Experts of a small language model: vocabulary 14945, 128 experts in each of 10 layers.
Below are experts of layer 8 (counted from 0) of a mixture-of-experts language model. Rows are named router (the router's row for the expert), up (a neuron's input weights, with its number) and show model dimensions 0-255. Each number is 128 + 32 x the weight over its row's rms, rounded and kept within 0 to 255.
After each expert's rows: a language model's description of what the expert responds to. This comes from a sample of Wikipedia text that the model never trained on.

# expert 17
router [145 124 123 110 144 122 172 130 142 130  86 150 154  97 162 124 108 104  63 116 156 171  74 167 152 147  72  63 100 149 136 163 160 103 164 123 150 142 123 161 125 124 164 131 141 119 193 100 160 184 126 196 127 139 144 154 108 121 171 126 111 134 156 183 100  83 172  93 138 140  76 133  86 177  77  77 135 171 109 155  88  96 110  99 133 112 162 150 131 103 103 114 113 116  89 118 125 108 128 166  86 122 151  68 123 124 128 180 170 124 181 141  80 102 119  77  65 149 172 157 142 155 114 137 149 118 144 216 116 183  54 138  79 136 119  77  77 145 158 123 161 181 115 129  59 104 112  77  94  96 183 133 113  99 154  88 149 115 129 113  66  93 167 195 127 134 152  91 132 150 132 113  94 176  93 200 133 116 117 148 103 104 122 157  93 198 131 164 114 126  79 139 150 128 163 199  64 108 150 157 143 126 135 109 106 146 176 104 110 152 100 101 120 134 118 174 160 110 184 137 116 112 140 160 123 116 106 179 122 136 157 109 173 101 138 158 100 112 114 167  69  87 122 162 164  73 107 128 118 169  79 119 183 169 128 140]
up0 [153 137 115 123 173 149 136 130 105 153 135 101 159 151 154  72 160  89 137 156 185 169  71 111 172 111 165 103  93 134  87 225 116 107 111 227 107 143 136 136  95 124 140 189 196 121 122 116 117 139 153 105 144 139 161  85 135 148 124  67 174 125 145  92 135  90 143 107 104 156 103 122 134 111 127 139 136  86 135 168  60  88 142  94 131 100 130 160 102 100 148 158 167 177  97 113 155 120 124  91 146 125  94 107 136 141 129 122 168 178 145  78 131 174 131 171 169 133 101 126 107 177 114 134 111  94  86 154 106 164 151 154 152 131 143 116 152 192 170 121 133  89 158 138  73 123 116  85 118  82 181 138 121 124 133  91 146 165 178 190  78 123 151  74 102 114 117 113 134 149 181 132 135 152 167 133 102 154 147 107 121 152 175  96 125 117 151 130 101 157 137 169 172  72 122 140 121 151 155 111 145  66 194 107 152 117 148 129 207 139 105 125 122 113  49  58 136 126 187 125 103  87 180 127 160 100 135  58 135  67  84 117  87  97  76  70 143 100  66 119 145 174 118  93  87 105 161 135 105 136  86  82 165 129  96 129]
What it handles: Pipe separators between cells in wiki tables, especially after header words like Votes or Margin, plus markdown divider rows and semicolons.

# expert 4
router [132 108 109 164 116 166 187  73 135 130 177 155 139 133 145  92  97  87 120 107 148 195 124 128 112 133 106 132  90 133 135 145 182 113 128 152 130 127 132 115  57 120 124 141 131 131 116 142 104 147 160 163 199 176 153 167 120 123 123  82 111 131 156 129 101 115 153 112  75 154  93 166 116 145  66 133  87 152  79 141 148  67 108 129 195 162 114  98 102 138 110 126 121  92 100 159  81 172 105 190 133 184  88 142 140 116 175 122 166 142 138 123 129  49 157 101 124 118 128 128 166 122 102 136 107 106 190 147  85 166 152 106 127 142 108 126  77 133 108 155 171 138  74 161 122 104 122 137 138  95  86 124 120 112 136 132  89 113  93 144 130 134 137 156 130 157 119  99 107 131 130 115  90 156 156 109 156 150 140 163 121 116  52 156 106 206 140 160 149 134  50 150 126 102 194 125 128 108  88 138 157 143 178  81 118 183 105  68 102 123 143 122 124 198 170 180 135 138 154 107  84 124 134 145 120 125  72 168 108 102 177  58 174  86 156 143 102 167 130 198 148 117 104 126 150  80 172 186  96 177 115 124 229  67  48 138]
up0 [ 98 127  95 109  97  97 128 134 123 105  68 182  92 102 105 171  86  76 104 143 135 144  92 144 124 109 111  66 122 136 129 156 153  95 147 101 139 179  82 118 119 114  97 166  91 165 152 117  52 156 176 122 154  96 188  89 125 115 135 126 128 118 176 139 141 137 138 112 119 121 131 123 119 149  96 118  38 124 148 151 128 148 146  96 180 153 157 144 138 149 152 155  49   8  66  99  75  77 118 119 152 162  78 137 115 147 146 122 185 119 127 162  95 161 110 139 143  48 107  87 168 164 159  87 110 158 122 123 135 112 154 142 155  99 129 157 175  95 169 184 118 191  81 151 115  99 138 152 171 165 121 149 125 109 115 137  88 147 132 118  93 153 146 120 100 130 166 144 126 135 151 110 167 139 150 109 128 139 101 202 148 199 120 122 127 110 128 219 123 150 162 164 159  95 121  80 125 143  75 147 189 109 108  95 123 163 113 120 116 106 141  90 125 119 104  57 166 140 144 107 115 181 159 193 149 212  86  83 172 114 120 124 129 204 148 144 119 122 159 144 104 134 125 160 145 183 104 163 100 143 119 135 171 149 138 151]
What it handles: Bare space tokens before digits in coordinates, score lists and table cells, plus signs such as ±, −, + and the prefix un.

# expert 24
router [137 147 136 142 239 157 134 160 114 131 129 119  78  79 107 146 110  46  56 145 166 139 113 134 137 174  81 102  80 151  74 189 157  78 124 140 198 166  81 120 127 129 108 151 124 133 148 121 152 182  89 112 135 195 152 131 114 167 165 131 127 153 151 156 110  99 134 125 149 184 110 151 166 133  67 103  84 155  68 128  96  98 128 128 154 121 161 121 104 119 131 145 100 127 108 162  87 138 119 184 116 107 153  98 186 144 140 162 125 131 183 118  78 125 191 136 101  55 153 139 139 156 106 144 108 116 149 187 109 192 126  84 108 170  89 111 108 134 193 124 183 125 112  76 133  78 184 119 164 102 113  89 162  77 104 114 134  97 161 120 102 137 145 109  65 106 145 103 110 132  94  72 111 189 128 135 133 104 133 180 151 146 133 114 164 101 144 190 143 163 126 178 110 113 165 164 114 116  94 185 107 129 133  73 104 122 140 131 146 102  90  94  85 152 112 145 173 100 155 115  93 149 149 164 105 141  76 143 146 186 138  82 126 100  87 130  88 129 118 160  82 124  72 150 110 125 163  99 158 133 159  87 186 102 110 100]
up0 [ 94 175 150 110 149 143 159 146 196  92 144  39 145 150 117 157 111 123 110  67  77 114 148 138 194 154 137 106 142 160 168 130 153 102 137  59 140 190 157 138 162 122 107 124  69 113 132 144  55 130  98 141 100 136 114 179 125 127 142 113 167 164 115 137 100 148 145  74 140 110 187 147 121 139 131 129 111  47 122  22 110 151 167 163  90  93 146 120  77 113 135 162 152 130 121 141 119 166 129  86 117 101 153 168  96 141  98  86 129 147 110 200 140 143 168 101 152 106 120 156 140 117 136 139 179 126  91 120 100 101 139 140 106  96 156  74 107 132 105 158 150 136  61 176 118 138 105 153 119 108 124 144 141 133 139 164 111 112 188 127 132  51  98 112 101 176 133 103 166 171 120  97  81 203 143 135 124 139 148 119 149 111  74 176 198 138  83 139 112 162 144 133  78 158 165  71 112 155 127 114 138 186  90  87 131  89 179 142 172 117 122  96  50 113 163 104 105 155 169 108 122 203 131 131 145 167 107  91 145  73 137  89 115  78 150 149 124 108 103 118 142 110 141 148 142 113 155 139 114  98 144  94  52  83 159 152]
What it handles: Later pieces of company, label, media and place names, like Entertainment, News, Times, Creek, and endings such as Mindsc-ape, InsideOut-Music.

# expert 20
router [115 118 165  98 174 200 143  87 155 113 131 112  97 130 129 108 106  96  76 110 161 146 131 131  86 148 114 128 134 153 114 193 147  82 186 177 132 175  83 136 117 115 132 164  99 117 109 134 135 140 101 154 172 164 169 146 107 117 133  95 115 116 185 175  76  54 158 129  99 175  92 179 105 112  93  78 164 129  77  96 129  82 147  72 166 131 164 152 151 143  88 139 139 105 123  92 129 139  84 174 162 143 122 112 154 148 173 152 135 165 159 142  74  96 166 150 153 119 161 125 173 164 109 117 127 143 187 143  27 178  77 118 123 146 130 124  77 167 190 172 159 119  66  77 108 132 160  92 163 140 184 150 134 117 121  75 124 137 113 141  78 128 119 138  84 157 120 140 110  83  61 109 132 130 120 192 181 128 105 142  67 171  96 154 144 178 126 134 124 123 122 162 119 123 146 125 107 146 141 121 173 119 142 116 109 114 139  61 150 206 147 128 126 161 148 129 168 156 193 124  74 159 144  95 114 102 109 150  93  88 176 114 100  83 153 136 138 134  83 139 111 140 106 142 128  87 160 153  68  96  94 111 116  80  52  96]
up0 [126 146 106  88 169 170 117  99 185 151 129 172 122 125 121 108 161 170 161 150 131 136 120 115 105 101 121 139  99 133 127 177  51 137 146 102 178 102 144  75 136  97 113 148 103 153 134 173  84 140 122 170 157 105 120 155  54  92 151 151 163 112 125 122 156 118 167 112  95 118 129 137 109 151 154 109 181 124 127 111 124 130 111  96 192 121 138 176 112 127 173 204 129  98  82 133 122  99 115 139 132  50  47 142 133 119 155 215 170 143 109 136 103 103 130 105 142 148 141 147 186 140 198 100 182 112 132  99  97 168 136  77 144  99 134  56 126  75 119 142 132 119 130 184  90 147 151 155 132  86 143 106 125  62 119 125  60 112  87 152 148 111 103 152 189 209 228 127 109  93  92  91  66 127 146 139 144 141  75  95 163 171 160 166 122 168 140  97 104 145  88 211 130 143 124 126 102 136 161 140 126 164 151 139 143 151  88 101 173 161  71 127 123 135 112 110 140 172 173 116 131 136 101 120 181 160  79 116 139 102 122 111  99 121 155 108 117 138  67  83  48 171 140 120 127  95 140 134 100 120 129 180 160 137 123 122]
What it handles: En dashes in tennis set scores like 6–4, plus commas, decimal points and year digits in lists and figures.

# expert 5
router [154 180 120 118 178 175 129 143 134 130 157 104 110  70 114 136 128  32 115  85 133 141 101 149 137 133 110 110  97 169  63 178 120  76 106 109 173 161  90 114  75 151 135 158 121 169 159 165 147 161 101  94 162 143 148 126 113 159 125 107 121 163 164 151 123  83 157  72 135 164 112 187 153 158  64  75 134 143  89 123 103 105 140 117 123 140 172 104 100 126 133 143 157 106 144 131  79 111 130 173 116 122 136 118 164 113 142 129  98 149 161 137  42  96 177  86 146  92 221 112 155 170 154 148 104 100 165 174 109 175 121  98 101 143  99 109 117 124 191 189 109 135 104  67  96 111 139  79 151  96 126 139  93 120 158  73 131  96 128 121 113 117 153 151 109 100 129  57 132 138 134 103 127 114  89 179 164 122 189 189 131  70 116 138 132 126 198 154 168 183 151 183 132 129 141 163 106 121 128 178 109 131 136 116 149  95 143 164 109 145 105  86  48 145 105 128 156 136 122  62 115 136 144 195  95 182 123 146 153 164 139  49 205 112 150 167 136 125 173 150  96  91 113 102 139 122 135 129 135 122 123  62 148  98 129 132]
up0 [121 128 138  98 102 109 148  79 123  98 105 175 142 102 160 186 140 180 170  99 125 103 101 147  79 131  96 135 135 146 136  99 100 169 166  89 160 115  83  51 105 225 159 180 162 176  87 116 190 126 102 108 151 106  74 165 145 195 131 131 145 148 117 157 131 125 100  90 100 103 174 163 131 145 117 163 185 105 132 123 155 114 102 195  99 149  84  95 102  89 122  52 125 137  90  95  50 167 144  85  98  99 107  70 161  91 176 164 140 139  99 131  92 124 147 126  70  89 178  94 154 124 143 121 173 159 171 126 156 145 127 177 109 149 191 158 121 132 126 169 153 100 114 110 114 171 160 159 112 103 138 119 151 156 136  97 113 123 141 222 133 144 107 156 108 131 130 117 104  91  77 169 165 112 127 126  81 144 123 115  92 114 127 167 117 120 120  48 156 146 138  76 112  93 112 144 141 128 139 142  94 192  58  97 168 147 130 114 197 115 129 147 145 201 141 129 112 165 126  99 144 172 163 192 136 114 119  83 104  88  61 155 155 134 154 141  97 138 122 157 122 115 125  96 117 155 131 117 111 134  84 135 116 102 120  70]
What it handles: Middle and end pieces of foreign personal names, mostly Slavic, Baltic and Nordic surnames in sports rosters, such as ić, owski, Glaz-un-ov.

# expert 25
router [116 176 146 133 123 146 160  85 124  97 121 134 104  92 101 164 114 112  84  81 139 128  90 183 173 146 151 135  62 174  52 192 153  70 184 161  79 134 109 135 128 103 120 150 153 169 114 135 136 135 169 121 124 176 160 181 143 103 143 115 118 171 142 129  94 140 127 101 153 168  79 169 137  98  38  84 117 143 121 105  49  88 122 101 171 167 119 141 143 159 115  89  57  76 100 163 135 116 164 133 137 160 105  84 105 115 133 162 138 166 151 135  86  74 182 132 178  97 156 117 150 121 143 129 108 115 191 175 100 170  96 132 127 112  89  88  60 132 133 139 149 137 127 123 108 112 159 126 164 108 133 101 130 150  66 135 108 165 151 141 120 136 143 192 142 174  81  96 144 135 111 107  80 140 130 155 149  90  93 160 114  97 121 130 119 183 148  97 178 182  99 115 180 134 136 142 166 135 101 131 187 166 100  75 141 150 147  51  70 186 128 137 119 182 147 114 142 182 178 114  69 127 129 145  97 158  70 107  90  80 131 134 164  88 158 183 103 140 126 155 117  95 132 125 139 123  79 115 125 144 113 145 154 198 105 119]
up0 [125 117 101 116 144 148 194  95 138 152 140 102 110 115 109 161  86 163 111 178 166 162 146 186 170  53 108  81  92  85  86 129 134 133 126 149  63 171 151 110 140 134 130  82  91 173 153 131 113 121  86 120 123 197 107 106 140 131  98 121 142 174 184 127  75 100  95 180 118 138 108 188 169 126 132  94  90 140 142  26 109 109  92  73 147 155 155  96 154  90 175 177 139 113 210 164 176 155 177 122 104 101 105 171 159 111 114 115 105 116  84 157 116  88 174 178 152  75 169 135 100 143 119 129 127 137  87 153  84 148 114 113  94 141 106 160  88 166 130 153 144  91 112 115 133 191 172 121  98 161 126 134 162 154 117  90 122  98 200 165 178 146 102 140 121 142 146 116 139  98 109 126 110 153 131 100 150 125 198 131 138  91  96 164 129 137 148  98 185 137 143 135  91 163 152 163 134 117 132 154 154 141  89  65  86  63  88 159 114 110 136  55 192 119 164 120 127 135  76 151 103  87 141 109 150 102 164  64 164 106 104 116 120 129 165 141 172 137 140 106 147 111 116 158 143  95 168  92 117 107  90  85 138  67 153  98]
What it handles: Line breaks, dashes and heading words in infoboxes and section headers like Personal information, International career, == Life and career, and occupation nouns like cricketer.

# expert 49
router [153 131 139 101 140 155 149 160 120 164 148  65  92  95 106  96  76  89 140 172 150 170  76 133 100 158 144 105 118 151 144 178 143  64 148 148 120 110  80 127  44 131 130 110 177 137 120  88 170 178  86 158 135 119 185 132  85 121 122  88  79  60 126 180 119 144 115 116 128 162 115 192 160 174  85  90  66 127 103  95 110 112 130 127 125 147 190  96 115 156 135  74 145  84 162 127 130 189 170 211  96 143 208 136 135 141 126 129 146 129 155  98  92  96 208 146 123 123 139 110 137 135  93 100 136 131 173 173 125 153 113 137  93 142 146 105 123 150 137 151 124 117  91  99  88  87 198 122 137  52 129  85 204  98  90  95  61 111 128 136 121 100 155 126 125 115 140  73 126 105 122 104 156 173 124 159 156  95 153 181 148 159 128 127 122 176 133 163 119 166  67 168  92  95 158 168  84 136 130 152 109 147  98  94 159 146 158 102 125 160 160  87  93 161 169 164 132 124 178 102  53 123 129 159 149 137  84 117  94 114 122  71 170 133 172 160 101 159 133 152 152 128  91 167 128 100 128 135 113 144  73 132  97 131 128 139]
up0 [144 119 137 131 130 129 140  88 135 108 130 153  55 119 165 107 150 143 105 128  95 136 133 204  65 167 146 124 117  97 155 229 138 104 102 124 111  94 142 134 165 117 191 136  85 130 108 127  87  98 137 131 114 136  85 147  81  69 108 151 107  76 156 153 132 171 158 170  97 117 134 141 111 141 100 122 103 168 141  90 145 131  94 138 131  93 180 113 102  61 141  74 142 136 153 167 138 136 130 110 108 163 112 163 147 123  86 111 141 178 152 132  16 138 140 169 104 162 197 112 111 134 156 150 129 136  83 164  72 134 181 127 137 102 148  43 141 163 148 141 142 110 137 153 156 193 115 126  93 157 175 163 124 159 114  81 115 103 184 102  79 157 116 127 148  91 109  90 112  98 172 143  90 151 117 104 125 130 149 128 133  47  68 115 177  88 187 193 147 137  61  75 153 108 158 168 109  45 146  97  83 145 138 163 124 110 152 125 125 138 153 146 173 124 159 129 133  96 169 117  81 139 109 158  92  96  74 129  93 110 110  90 109 126 163 137 148 113 195 154 135 136 107  68 148 134 104 103 123 163  80 171 126 129 165 103]
What it handles: Copula and auxiliary forms was, is, be, were, been, became, usually after a subject noun or it, plus stray be pieces like beIN.

# expert 15
router [116 198  96 115 192 166 122 146 130 101 125 119  61  87  90 149 126  80 102 129 148 140  75 169 143 130 128 104  97 152 125 152 171 109 159 128 169 111 104 115  82 120 137 118 136 138 132  96 142 169 130 120 126 175 157 109  88 125 136 101 130 174 152 203  86  93 134  51 130 216 150 181 167 153  90  92 145 139  72  89  86  70  98 153 175 120 133 112 120 109 100 150 121  91  91 141 145 141 103 181 189 127 168  99 119 131 133 182 101 132 161 139  61  99 195 108 126 109 200  81 149 161 113 123 103  87 152 159 115 198  94 119 128 145 143 125  84 115 128 158 134 118 104 103 100  94 144  94 172 108 183 186 102 106 159 138  92  91 131 140  93 126 133 142  98 114 148  93 108 105 149  96 112 151 113 125 171 112 115 162 129  89 101 127  90 149 136 174 189 169  84 170 133 112 134 154 158  80 132 154 120 140 158  62  81 134 147 151  90 152  63 145  85 129 127 201 127 156 122  70 103 156 177 188 118 152  82 144 148 127 167 115 140 123 172 177 144 114 118 160 174 131  96 128  88 136 171  83 119 127 119 124 186 116  81  74]
up0 [161 103 187 103 113 181 109  76 116 101 117 116  88 105 111  85  95  72 114 128 169 140 100 113 148 130 177  77 169 136 115 108 153 167 147 134 132 172 128 140 145 143 179 136 134 143 133 108 165  84 127 128 134 176 153 113  70 167 129 123 137 115 127 161 150  86 135 138 115 120 148 119  60 179 130 122 100 161 157 110  79 169 137 138 128 139 110  50 159 101 160 141 139 141  95 102 132 255 104 139 159  99 139 147 164 142 134 110  86 172 112  36  99 104  86 144 103  91 153 103 135 186 141 172 121  68 165 140 110 134 147 150 122 103 111 129 132  98 130 114 208 124 152 137  97 140 115 158 100 106 136 137  84 187 120  68 159 178  81 150  90  96 125 135 154 182  34 104 146 136  89 108  97 158 142  99 117 148 125 134 155  65 116 147 149 108 102 129  96  94 156 101 139 152 108 134 158 100 139 156 142 122 130  74  62  94 140  99 109 150 153 166 121 143 222 148 139 166 109 132 155 136 129 122 136 219 127 171 170  69 168 130 139 134 136 129  86 128  85 103 109 127 132 135 139 124 138 126 146 147  88 124  46 185  85 145]
What it handles: City, county, country and region names and their final word pieces, often after "New" or a comma and in sports tables, e.g. London, Los Angeles, Dund-ee.

# expert 0
router [139 116 164 187 187 137 163 110  86 188  90  81 108 123 126 112 145 109 135  92 127 157 117 182 133 159 124 109  72 163 145 136 139  95 145 128 147  97 102 124  86 154 134 142 119 136  75 138 177 136 147 166 127 248 143 162  73 139 142 146 124 157 129 141 122 119 178 136 129 134  73 159 170 136  86  77 128 157  57 164 126  86  99 119 161  98 122 114 174 132 123 127 127 107 109 138 110 175 179 115  89 166 119  85  96 128 145 174 122 181 178 151  99  53 200 142 160  86 154  67 142 168 114 120  99 130 149 139 131 166  77  98 102 131  72 132  86 173 139 172 152 128  91 172  72  96 144 104 139  62  87 104 168  93  58  90  96 111 111 117  88 161 212 102  87 148 123 122  80 142 125 134 135 185 111 195 102 158 135 155 155 114  93 153 149 124 132 121 131 129 157 152  96  82 141 113  94 111 132 141 149 138 133 119  88 108 108 104 109 188  97  71  69 190 110 172 128 176 147 134 103 154 167 120 113 138  97 152 103  67 154  98 149 115 162 152 132 147 150 123 142 107 105 135 114  69 138 180 134 140 100 146 171 109 116 148]
up0 [ 95 156 149 120 126 164 119 172 180 147 138  89 144 147  48 134 111 125 155  89 197 156 164  97 153  98 151 141  92 106 129 114 135 113 118 128 141 135 169 189 124 162 112 149 118 144 109  80 161  68  98 136 159 147 155 176  71  51 156 114 118 186 139 135 125 133 133  62 172 117 126 155 138 174 116  79 165 134 134 141 105 166  91 155 172 146 125  77 105 108 110 171  91 121  82 128 123 165 122 116 116 205 115 133 142 153 113 100 141 176  82  85  73 104 201 116  68 176  89 179 143 128 128 114  85  94 133 135 109 108 128 145  95 138 148 179 110 125  74  71 101 138 104 146 109 122 159 201 117 145 164 124 132  64  94  79  73  96 106 155 162 114  94 104 155  89  82 125 116 122 126 141 182 161 102 112  96 142 124 173 181  80 159 101  72 140 119 117 147 121 124 137 172 116  74 132 141 155 145 127  99 160 107 113  92 183 131 132 103 162 100 194 138 115 149 185 107  98 147 156  84 180 104 109 152 132  83 181 144 128 123  98 150 152 103 170 175  98 157 124 169 141 150 147  75 143  58 154 132 158 127 119 150 182  92  74]
What it handles: The space or opening parenthesis right before a year, especially after a month or "born", as in 11 February 1864, (1910–.

# expert 29
router [132 146  85 134 131 192 176 138 149 141 107 126 127  77 162 151 172 101  85  88 154 125 107 146 158 151 155 110 120 137 118 193 140 123 135 180 146 146  27 138 141 149 128 125 186 137 137  96 136 127 127 208 169 121 108 122  83 101 127  96 129 147 120 213  95 121 163  72 174 140 110 176 196 122  96 114 103 132  98 103 104  81  93 112 155 103 157 131  92 139 126  69  88  67 115 155 126 129 161 206  77 139 154  79 102 132 165 158  95 158 138 141 114 100 142  91 137 117 170 132 182 160 129 107 144 128 171 143 151 157 133 105 107 169 114 150  99 186 127 167 126 115  87 158 106 133 119  68 150  47 152 140 168 112 114  68 146  90 130 118 126 126 164 165 139 110  89 106  95  96 124  99 101 121  73 134 176 113 113 181 105 104  78 176 142 134 131 138 151 172  79 114  98 112 186 156  81 101 160 129  71 102 130  88  98 100 187 106 100 151  82 139 109 136 139 132 128 200 141 106 121 159 139 143 141 116 109 168 107 133 148  72 158 133 122 165 143 136 111 197  99  67  93 131 134 148  97 157  99 186  87 116 203 173 116 119]
up0 [117 138 101 183 174 103 107 159 160 100 115  75 192 178 146 106  96 101 101  88 101 147 120  90 154 109 129 104 158 172 156 161 152 124 130 130 122 135  92  94 125 189 169 100 109 132 167 146 121 126  87 120 150 156 110 147 126  87 155  91  35 102 143 134 101 117 143 158 123 125 168  98 133 102 144 131 117 119 127 171 126 121  95 137 137  97 222  80  56 144  79  92 117  94 131 116 179 156  94 147  92 169 126 165 135 119 124 114 143  99 130 122 105 135  96 175 117 141 177 108 122 125 105 153 122 143 150  92 135 123 140 191 116 176 107 126 137 120 189 141 180 162 175 109  95  86 145 117 137 134  76  62 134 150 121  94 155 109 157 162  73 100 120 127 173 160 147 100 104  73  50 119  87 120 115  90 104 142 110  85 162  47 162 174 106  98 142 142 117 173  99 139 100 141 188 147  77 153  70 131  97 186 103  82  80 168 116 114 119 133  91 167 107 184 139 136 225 142 111 178 101 109  84 156 118 129 102 160  93  85 147 115 100 157 175 107  91 143 167  98 147 105  65 151  96 196 130 124 133 139 150 129 165 165 125 152]
What it handles: Commas and subordinating words that open a new clause in narrative prose, such as when, until, while, that, where, however.

# expert 41
router [174 162 124 125 155 162 160 116 134 158 139  96 112 106 140 129  69  86 113 135 160 166 105 139 101 122 139 116 121 174 125 171 172 106 184 145 133 140  63 126  71 105 107 145 182 126 130 135 156 156 145 192 117 111 168 117  58 127 146 114  97 114 161 156 138 179 153  95 124 136  88 164 164 163  88  97 145 133 116 135  83 103 110  72 163 165 177 118 108 123 142  89 168 104 115 158 109 155 123 138 142 148 194 122 103 156 135 182 156 127 147  62  61 127 212  98 138 108 156 172 133 121 180 128  94  97 145 137 129 169 100 152 108 139 108 103 104 161 129 140 161  89  54 119 125  99 157 130  71  97  80  90 181  88  70 101 102 117  77 156 119  91 144 164 109 207 160  72 113 140  89 122 141 215  98 168 153 115 115 149 114 111 106 153 129 180 169 139 129 163  70 148 148  90 161 119 119 102  93 161 121 141 143 133 170 144 164 107 125 160 130  66  92 180 155 126 121 122 133 121  47 109 119 149 163 136  46 127  64 115 131  67 146 118 129 187  93 147 149 138 131 129 110 148  81  69 122 153 100 138 119 105 134 168  98 180]
up0 [124 158 150 101 150  90  99 151 130 106 192  84  96 145  71  81  87 141 133 102 116 111 146 151 101 125  87 119 147 237 160 115 104 172 134 114 152 114 116  97 166 128  96 133 176 101  98 118 121 151 110 137 133 135 115 149 190 114 146 139 116 178 161 134 104  75 202 119 134 116  95 119  53 118 122 139  99 117  73 227 187 136 118 194 140 154 153  93 123  98  71 189 144 128 107 135 189 118 162 123 183 137 121 160 149 148  81 114 157 169 123 109 109  92 133 107 138 134 176 141 171 122  58 103 142 118  89 134 123 144 124 134 128 106  88 128 169 149 128 175 100 115 135 177 143 140 147 135 100  84 105  96 142 109 142  80 150  93 164 116 110 140 188 105  82 134 159 153 129 123 125 121 170  83  86 128 109 102 116 162 144 154  98 118 145  47 111 137  75 118  58 113  75 157  97 118 139 133 132 166 126  71 110 138 127  73 176 182  80  94 150 103 117 146 133  79 131 110 103 158 103 116 156 162 134 135 107 120 178 102  87  92  99 106 111 185 121 120 194  80 128 194 145 125 112 153 174 145 162 181 139 214 150 115 144 114]
What it handles: Articles a and an after verbs, and forms of be and have such as was, is, been, became, in descriptive sentences.

# expert 6
router [152 131 138  95 162 192 151 116 163 130  99 127  88 116  79 133 112  73  95 112 172 141  96 123 129 139  87  49 111 131 128 152 143  84 207 154 149 148 136 116 103 160 158 182 142 129 174 107 102 135 138 185 125 130 137 181 101 124 142 149  83  98 186 162  84 127 159 103 103 164 105 187 121 212 105 120 109 166  98 172 101  79 154  77 179  98 156 110  50 105 129 137 173 131 150 174 139  86 153 150 133 136 103 117 122 114 150 151 147 130 180 122 112  87 160  65 101 138 182 112 149 179 104 137 114  94 143 203  84 179 138 115  84 177 149 102  59 152 130 109 147 113  50 149  92 103 151 125 161  74 154 108 135  77 119 125 121 109  94 143  89 143 115 161 102  88 164  84 123  79 135 153 156 157  94 134 140 116 139 142 121 117 120 137 181 204 151  92 164 100  80 181  98 125 144 141  59 114 107 176 112 128 156  86 109 160 125  89 147 139 115 124 106 154 184 161 149 176 172 132 129 130 160 170 115 145 127 148 125 108 115  68 184 111  59 125 101 151  85 159 130 100 141 153 145 124 132 138 143 160  90 128 183 142  93 151]
up0 [136  64 157  95  95 165 134 175  82 136  77 114 137 123 109 151 182 126 148 103 157  93 125 130  97 181 141 155 111 129  71 134 157  68 127 103 122 113 105 145 145 159 167 133 156 125 185 143 113  85 112 123 127 147 125 197  97  67  91 151 116  99 130 121 127  95  92 125  92 137 127 151 120 132 120 218 153  94 125 134 104 131  93 117 150 118  86 163 149 126 114 116 133 147  97 180  96 142 104 121 148  95 116 126 135 114 111 186  77 148 128 124 144 147  98 165 142 136 166 167 153 199 144 123 101 210 130  90 159 162 100  69 164  89  80 145 142 206 158 168 127 192 127 181 119 117 114 134 150 167 155 117 164 178  74 133 124 103 114  69 165 111  98  82 130 121 103 165 161  96 112 111 174 136 115 141 117 127 147 101 126 100 106 115 130 125 152 100 142 110  62 206 138 151 150  95 112  85 172 156 107 141 152 116  93 118  83  25 149 145 148  84 124 153 137 113 177 143 117  67  80 150 122 124 124 185 179 146  85 148  65 129 104 131 177  86 167 126 129 154 175  98 127 119 177 133 170  88 102  54 166  66 135  94  95 120]
What it handles: Pipe separators in sports and stats tables right after a number or score, plus semicolon dashes in chart rows and "against".

# expert 14
router [123 153 131 152 158 206 139  78 128 149 135  95 108  60 116 120  78  86  98 111 153 139 155 156 151 134 160 100 124 143  82 182 173 108 164 177 126  79 108 157 112 152 134 175 101 160 130 127 149 172 110 123 108 188 154 213 125 155 160 107  85 178 127 120  56 140 139  75 123 115  68 158 143 125  62 126  89 150  45 109  76 100 160 136 173 141 128  87 113 160  82 147 103  74 104 206 149 126 115 189 142 150 159  63 122 129 161 128 127 142 146 112 131  87 140  80 161  68 119 132 140 128 138 112 115 143 164 151 102 176 107  87 107 109 166 126 136 141 115  89 157 186  92  85 115 117 147 112  87 107 103  87 148  95 107  84 135 113  94 142 112 138 179 144 130 147 103 147 152 108  78 103 133 154 104 135 159 121 124 174 113 133 148 105 151 174  77 134 171 140  70 118 103 118 131 190 102 134 137 102 217 160 136 131 131 166 163 106 122 144 133 105 111 158 167 138 151 159 136  99  81  79 188 145 165 148 131 132  94 153  96 107 167 108  97 221 100 130  70 148 140 109 124 189 154 128  78 134  66 145 119 141 165 139 110 111]
up0 [147 128 128 176 173  80 141  90 125 157  59 162  97 151 149 121 101 116 119 113 127 137 140 154 152 140 128 144 112 151 128 163 126 199 137 101 181 146 178 110 134 127 140 120 156 164 102 113 143 112  46 111 144 105  88 161 129 152 224 133 132 100  87 136 151 125 117  74 182 137 124 117 156 182 112 155  85 152 149  87 106 127  94 109  85  93 184 110 144 101 131 117 126 130 116 134 137 153 141 162 110  46 103 108 152 110 129 103 117  78 132  87 129 131  91 187 132 115 121 119 117 118 150 153  77 188  81 134 119 170 145  82 143 137 142 115 160 164 165 147 105 125 151 143 185 138 142 124 186 150  99 113 135  69 165 125  89 144 109 152 166 136 207  65  95 145 102 118  94 120 121 151 185 145 135 105 113  97 112 116  43  88 135 165 100  79 169 137 143 168 127 136 100  84  97 142  59 148 144 116 150  98   8  63 140 138 138 194 119 118 149  98 154 168  50 128 135 126  83  71 101 141 120 129 127 156 120 180 180  90 101 123 127  98 145 170 141 162 133 100  87 115  80 139 170 134 117 134 169 159 108 180 181 125 164 121]
What it handles: Words starting infobox field names after a dash or colon, such as First air date, Born, College, Website, Genre, Written by.